python train.py --n_layer=14 --normalize_top_k=true --routed_scale=1.5 --norm_eps=1e-05 --lr=0.00713 --lr_mult_up=0.608
Below are experts of layer 11 (counted from 0) of a mixture-of-experts language model. Rows are named router (the router's row for the expert), down (a neuron's output weights, with its number) and show model dimensions 32-63. Each number is 500 + 25 x the weight over its row's rms, rounded and kept within 0 to 999. Numbers have three digits each.
After each expert's rows: "raises" lists some tokens whose logits its average output raises strongly, later layers aside. This comes from a sample of Wikipedia text that the model never trained on.

# expert 3
router:491512485490506461513516489481476497497491488498527537517523527544463456500530487476514523496502
down0:483455507508501474484559525488478512457508489439499513528512508489520504483518544512504511493488
down1:512484519537526505531499515466461500512502500542490489467514514487486481455502511533511495534504
down2:496506433453484492564491488495483491506533518490477520518491550505517502491503486495515479512461
down3:514477494506492503490526502500491486492540483454507474487513466527494480462453480487532532506490
down4:486507531491470461524517504474528525470546525450480473508526508511538486503469487501494527494504
down5:462473541561468495515538478547485482456480496481475538483525528514503530478474477517509517499460
down6:535552554451528495513528518523494504489465506487498545523518524498516510529499493529462563516487
down7:495485498499470510507523463511486516489513494496487509494468521516547474453500523464499510481538
down8:518504507492509511493476491499521483477502468505503445505523502482477499554504503472473473529482
down9:519495524508539511530512475506481536490528456545531517470515447449488500504443499522482488481518
down10:475504501484485502451513487506504516507509523516525487498477489491479442484531584494491488497495
down11:535484501503485464499529504505543557502508571495470529479490494517483549487484476451497498521570
down12:503456471520513541516500517511555532471434516509482502479530557511461486454489482485506507501558
down13:518478527495503510504492499541514499483522484452501486474486481474533519513477521502504498475540
down14:528562524470507524507512513476473453507463507472511507489506466494517495486534507483458485537536
down15:458555478541532530524469464532540512453467493514542489515502497491526483500527421472469553494519
down16:474509528511458490499519454505538533504472486545485497481496495527474488510498509478465498485502
down17:532501510481540470500526482491507482531477484484451531493489500463506556508487434538481493486489
down18:493522495520450514486518540512499502473516539551533536505511459508531511515540566516519501550502
down19:543502511525508510498447515531482503476484507463518468504494527502525503540492495529512493535477
down20:534512525493514464504519486471507494464514529492515549483578519497474484542529517525504464494507
down21:519536520523465510490512558510467526515487506515481545505520518547533485483496464485466496497505
down22:505509459481529528513498450489504499490507472461484481479498503516530462473493541484551456465499
down23:553502527469524480479465519514526488533484507482499522501492457469481485507498556471536489475510
down24:545549534502517511504489494521477528501518485527483496491486467513494509511513543525493457486455
down25:509515497490484508489477464489524498449535487486522496497524494507484453487456497530525469485476
down26:525512507509544490508494526515467479492506489499517483519481448524492510483486459490531524493510
down27:480502465491506492510487500517500483494495502536501501488476531495498463478485522523495531517525
raises: "1", "2", "20", "4", "22", "7"

# expert 0
router:505513497496482515464487480479534451496503478477514509523465508500498488519518446503493526497489
down0:532511548499465467494457510526523499446489469538521501517504521501510505512492566496483504489484
down1:491497466505522515546468529503457471539464526452505482505442507498501482528509523457515477449532
down2:514519509466477471552532490461522450499482513494510497523533469530485507495546502513473529485475
down3:487445449527521503508483496528493543543472495491504489497525483517545525474470571515530522501543
down4:475486449486522492509441532498491528470495500512522474523499466458501527488496481514467504485511
down5:517494482496529487469504545477503513493518503542470497511528509475496470523483510487497481522498
down6:566502540523481453482475500470512497499542503527526508500513502461517516503476532537456490490490
down7:512459483469447474517466499477491497483508505521508535526528530499500503459487493553533500500520
down8:523498520461503492525490504546496481485451513524497488497530481490540481485487496471479526506499
down9:457499516499467460540458507520531489504522517487513519536521548477482467510460474513497468493483
down10:471532499509493507454513518504474468513487495478531513489496517507462478490503466493459517493497
down11:520527517518520531495551486520512458526517515495500547492464483480479475529490565519503551450541
down12:469519491495496514514464489562512513479550467506479477538490498492458492487498434499534529417459
down13:465506503525529509515517445488454523493486525495544514505525478450554537454504505470492501497472
down14:445506531505488533489473528484528517543506484502463492507535509525507528488522531460494490539501
down15:484531490481479517483484546472501548529533481479488481512478477492458514492497508536534462464546
down16:513531511473543494481536459517479512517511521481497508512482484463510496502496536457535485474502
down17:498506534475516458494459514470464498477499475496506448493525544539495540488487552483521459491508
down18:501509504467472518498532502460487549523528444509524497476509509511519490478498495496505542493484
down19:498498490511487514495507534548426458530482498479480487502524543507509504494501499520539529471541
down20:514509484492451464494488491503504448497468529495510521453492505518532472497481555500517464514477
down21:445511473495468491504509517500502505514489455500463488480521514513527513494530517491498502513481
down22:532476469485541496484545538494501451503533476489496548497477524509532492500553521536489494537503
down23:489465549466492489473494524464512528471448515486453479503529505483529490479519497534512474454505
down24:531496522499504468492452489477472508468487486517492561494466520531494460529472497489502519499514
down25:514541511486544523486476515461513475493507481519482486519486493537474519500523407516502488504503
down26:506506465509472456501504487467489501491484502487486512517546538519523507529498494488476479472491
down27:507523472498483475519494514501488551496521469471494533497526511439497507484485502505526481509514
raises: " S", " N", " D", " M", " H", " T"

# expert 5
router:459472515520524470493478475490444499508522500471455499550438465517481525498525479488531469514537
down0:462517452493489485497489506521519457527496475505472475511494484483531466483484472478483473515482
down1:502525528496482527495522485517482509487506502480488463496498560518448467538505463534503489472541
down2:493491452479493511524534485485511516543520522539518458496538450511499495503489473536478523466533
down3:539498526515475476538470501524520496490502471498574526499488481456491469543466552466533467490479
down4:518479500533549509479493516503500473442468488477501472510512506471507459493501454496432516503526
down5:459445505514505513501459493519515546503488515533485503542497470480547517528487510469482505460476
down6:500516494501521503514507502454517497459491508487490487505502523511528477466469534469503514491482
down7:485502506494509525482495508494533451494458561482512520480453489555485478494522460458520509515527
down8:511563513463480505515501489499530489471498523528524485527526496510518518492510542487470461498444
down9:511479513469530507456543514507492482528475536529485459498488503494480450489574477528419487486537
down10:487479474498508520457481472545497444503455521498473544494521515516477485502535526485472530454499
down11:536506463463461490486512480507486464479485466496536452501501482479472518439492446479529476480532
down12:482484538511492452460493512498524528510542493534483510495532482485528504491473458490505531527471
down13:493587480499490526468496541528493489516491500522449501491475527434483477477516483511504485548493
down14:449516522474485497531483503524474485484516555493503508451489476514501502475514498498491555569485
down15:496543516482494487518526492498535474507548470476465509529476499490527518508492534526507457472497
down16:500518507472473515467515514473465496471462484452500509520529507490498521530532476509483481447461
down17:527498518459543498524478499502500482506466499512492510487533518504534497503520548556481489510491
down18:490477501461488442504507484490486521488482517530456509495500475542511488470517534472470486541505
down19:514460492457528518449505457466477481470498518478473489506543528463562520541533441495490446433492
down20:532517471554522521477523477483490491510473458526472464467494478505540474458477523505515548529478
down21:482527513516531509475463531468478460516511469524506477513495535496503520474479541521499501507519
down22:543503471520463479530511509540550510489519527514510491496531464501499459498452559499521527546505
down23:523514503509512484530506495533505503510514574529510494473489508506517553493505516492530456481518
down24:477478519491479484469463539506465483510495486498498520520499513494480480538490450489522514481503
down25:467502508525472506474491471500503498480457450530504474491468518549456504500495507500469517519489
down26:489485445485486527462469505504558556484511540505503493519502520482498489474513503484472485505508
down27:473492518511547539519545494494506486473454508558474515443473492492562505550541464472505464492490
raises: ".", ",", " p", " s", " d"

# expert 1
router:481482479508490447517515496479523496507470492485459488476461480493487480493504487466550501495527
down0:482515509490496476543492535492476478549501484506482476473534485524524514526403494512504499549484
down1:530517543472542506477447476467518494502502505520487465470539516500551504507496528516498494438531
down2:517489514484494530467490516538549504494526477469520509481550541529530497513528507470502498498545
down3:486493514502515554534511500509474498472519523504517509522520494479446484528544534469486524503469
down4:522518511505516511515528446547493498498541517505443506500529497521512503510539478480518516491455
down5:559461532514492521477549490463417503463551504524496498502492500485503465480504500460493534494468
down6:482511468491479503488534531540539527509505497527535546491511505521486460535483512467504536504536
down7:487454489491511513569529485532511465524492459511489538492501496521530499521514508532491517459524
down8:508497486545541481497477555497450486508503460528465522496481534504525518511538526521451518520476
down9:528517463470546552500479511492491510519475500494501487523501540496515525543551503507502493509486
down10:472452555504535502502535530503477492508452440486480494506531517470516443554493515499531515483484
down11:509541527503519480483518490484510457457548532494496513490494541487515506512492543498513500508505
down12:474511485522485547532488487506528494522487495488519515519478480484461498489537482467466505506543
down13:564467483505529494521517515445546461513531473507519489467454510457486534540516455486483505510508
down14:505529509504487460455510542507485507476490493501507470504486513438528507500488512485497518486510
down15:505480494495503476472451484501539474478537513511511547495454516455493525446516549507504448459484
down16:480501489519534499494483480529495506504543529522525530515441476531499534459509505475480499512505
down17:530503483505446493465509514482516520467531469505460520496480491551546491532481496514496470534511
down18:427460462499480529492506523525516454443502504472514501455506519532495450506539463524497512514476
down19:537488546482508496490477480497513505522476500485553480496503453475500501531505458479513515482523
down20:521491508474476501486487516503506498480470460526497508461519518484512497508501458414529503497533
down21:482499495502515498500461510513498533490504502524508485460486515508499475510529470506500480477494
down22:510510473497507496491495487480538531498495509552465542482524537438494459489501472500487488503493
down23:440486504482536507530473481483533473500476469500454497513440484475525503432501480505495489524453
down24:494509464495499505501508498488526501521514490488486526498499470457486496500495492492462449498487
down25:505492537541503475502462506514459492504517476485504494523489475456487456512505489521526523505550
down26:487498494479493508538488498472504513512507548516499525504492492499517543500474470528466489485540
down27:477471485489505512507510520458447524469514552530525476495506524536474462479505475516538497466475
raises: "\n", "\n\n", " (", " |"

# expert 7
router:477488474523538528519546523479518497506482500539500520464484485484472517490503542527474499494539
down0:486519475485542493530483498486482496510506453536479467521482526512509508518487556532519485517495
down1:540506452494486486482487506496534538574507510504521484470555510512493474490487546514530478506475
down2:542493524510475449507468548483532494521513475438498489510420493480512514502461507488484474547515
down3:494534560480541535516487468538503516508485518499516511518500476509517536522504479520501488487498
down4:485480522525546479490507486510543502517472533523514517477513500517475506514483439448503507520525
down5:524496526477495497503499514492435506489486448487506520542486535549582523503491507457521457483512
down6:485482505513503530454488438521485501528473518481515504532506517482470509503536517480510480514522
down7:469470480465514465477525514502505500502483503489501437488520520489469510523482485521510500496509
down8:513507503496524464511517489477473555493476534476520531454510522500515516479484438486505489508525
down9:460481449512491482509499528488503511474482503491523533506532489527460488490507527522485503487514
down10:455498481475452471522497491530498544500510505504496516539481510480498493539556466548506492502464
down11:507531492494495496509447459508498499459525550517541494495497490470500455516508519464504539472532
down12:494471502538501509510451471493486525520528489470457508471532490514510539512525587517446471531502
down13:491497511513483489514487501474513455487499480503459543458514480511550515479487517493490486466484
down14:530511480496519467509490501527546515466517480483488481477460504481474487501512409489510493502551
down15:518485491441506467493498489543487494432492515434465542505480486495515523464451527490490494507542
down16:511501439478514517491463483531470506491523513498483519481499520498509475496484474455510518476496
down17:480486487514456497522480511513506528513486476552516431478545469463499485490525467489475485497492
down18:528504517518482505477459466511509538481519530529485516488488522519524479478543464496473492501448
down19:501507508494560541467520491495484466523487530480482543528447493521471510483533496531462538537477
down20:517541519468476543481475478501546480486520484514544547496542491463486499495484491491532499489501
down21:549466515468490469476491447524455533504482527493474524465527507494509488434483417519541485515506
down22:470509463483521521493499498532484496546504436529475477499487498529488509511518492483536486470507
down23:492479512502490522524511527471536536454463499430518486524519559488520464520528511488506491564533
down24:544475482521454478516496455486479542493512498504499478509508468509484495493490529465551498515458
down25:488533499526504493515510507479504508472497497521501460492504469472460512535467493519511497477495
down26:484463490496533499502522499512513468482481462536509513483494490491441476491478503505577506492504
down27:432486529461505553500542491509486491519541508460469501485487537489497554480480523470502495533479
raises: "\n\n", ",", " ", "\n", " The"

# expert 4
router:512491528501492482468511457455452497553515494476500489553538521477516514489513498504505465519499
down0:510489507547505524453511467529456519458482489534531518467520521494526468512505516464528474443513
down1:511484475468503523496510495486513531496519520481469502479519532537530512528509493490517503483520
down2:493538541536486465487532503503485514518495489512495499461491495498508466490542489485553509497471
down3:527488491455496455513484469499496544497543496526504470498504534517548478549468486474500501493479
down4:515479505473489475501491539481458475430494446509509504542513541464455509490517512491490552490532
down5:488465513488505513537514490555562514513502483461491471511468510556524534479499545522474535535523
down6:523494490503490487496481470519564508489513526480514497534499526481524505481538462559493512482533
down7:524513439465495542536492467542531525468462532459487510469514494513498503505464466519483560511458
down8:472535537504518525513494476468506454507522552490438494500519534524468555460513543491510490492520
down9:473495507489502497507532484496470497511483458499522553497483467495522484513495477549472506510532
down10:449464527502518459505459514481559502525489517457517491489503465499492525521516503506519541489488
down11:540482458469465484507479541509479492474498524532492492539539554546530484487522512521517499496500
down12:477525540514493511501473516502504466486492513534458490466509458455511451467529494486460534509516
down13:557426512522517530538496530492490463526509502531486501491519495500453604503499515451506471528466
down14:509502509511487497505518472495452487504463482502508493499503473504516451510495503495498532528493
down15:489471463459477499468475514546498506509470511504483495496491514512482481429507508520488514474495
down16:505488528473492518531508472480459489509484479526480503473510501504500520536501484514468494508495
down17:509508552491496462537520514538516478520513441505539548495490453491481528497490497541510498483466
down18:499490515553535536496495556543540526527496520495514476459515454515500523496509484479541457481523
down19:467533483513512520528457496502525492487520513447524499516514482487483482461478500538531482510504
down20:532513478480480506531465506523462505480478483499513470518459469505530517477511476513491493513479
down21:519521476515542476533475471485512527512521442491486512533505500527499497484533485527524472483472
down22:524499509458480505487490488565514521535494483472531489492466506523516478547457533491492500535545
down23:448494482497545532477517488492507543473520505494511534439489501502511534511493517547524459476471
down24:478477525495480494479446526527505525525477497503513500471475457482483537455482478494554528517486
down25:473492436508517519460500500489494472490517472487428486485477509502506505517502456543502503571454
down26:538527518496473470494477485480531498495461515495541460483529515469480498445569486467519528481499
down27:524536490480507522500493500489514503520523486514505471517472490545534479497483496479504504496459
raises: "N", "A", "-", "G", "B", "E"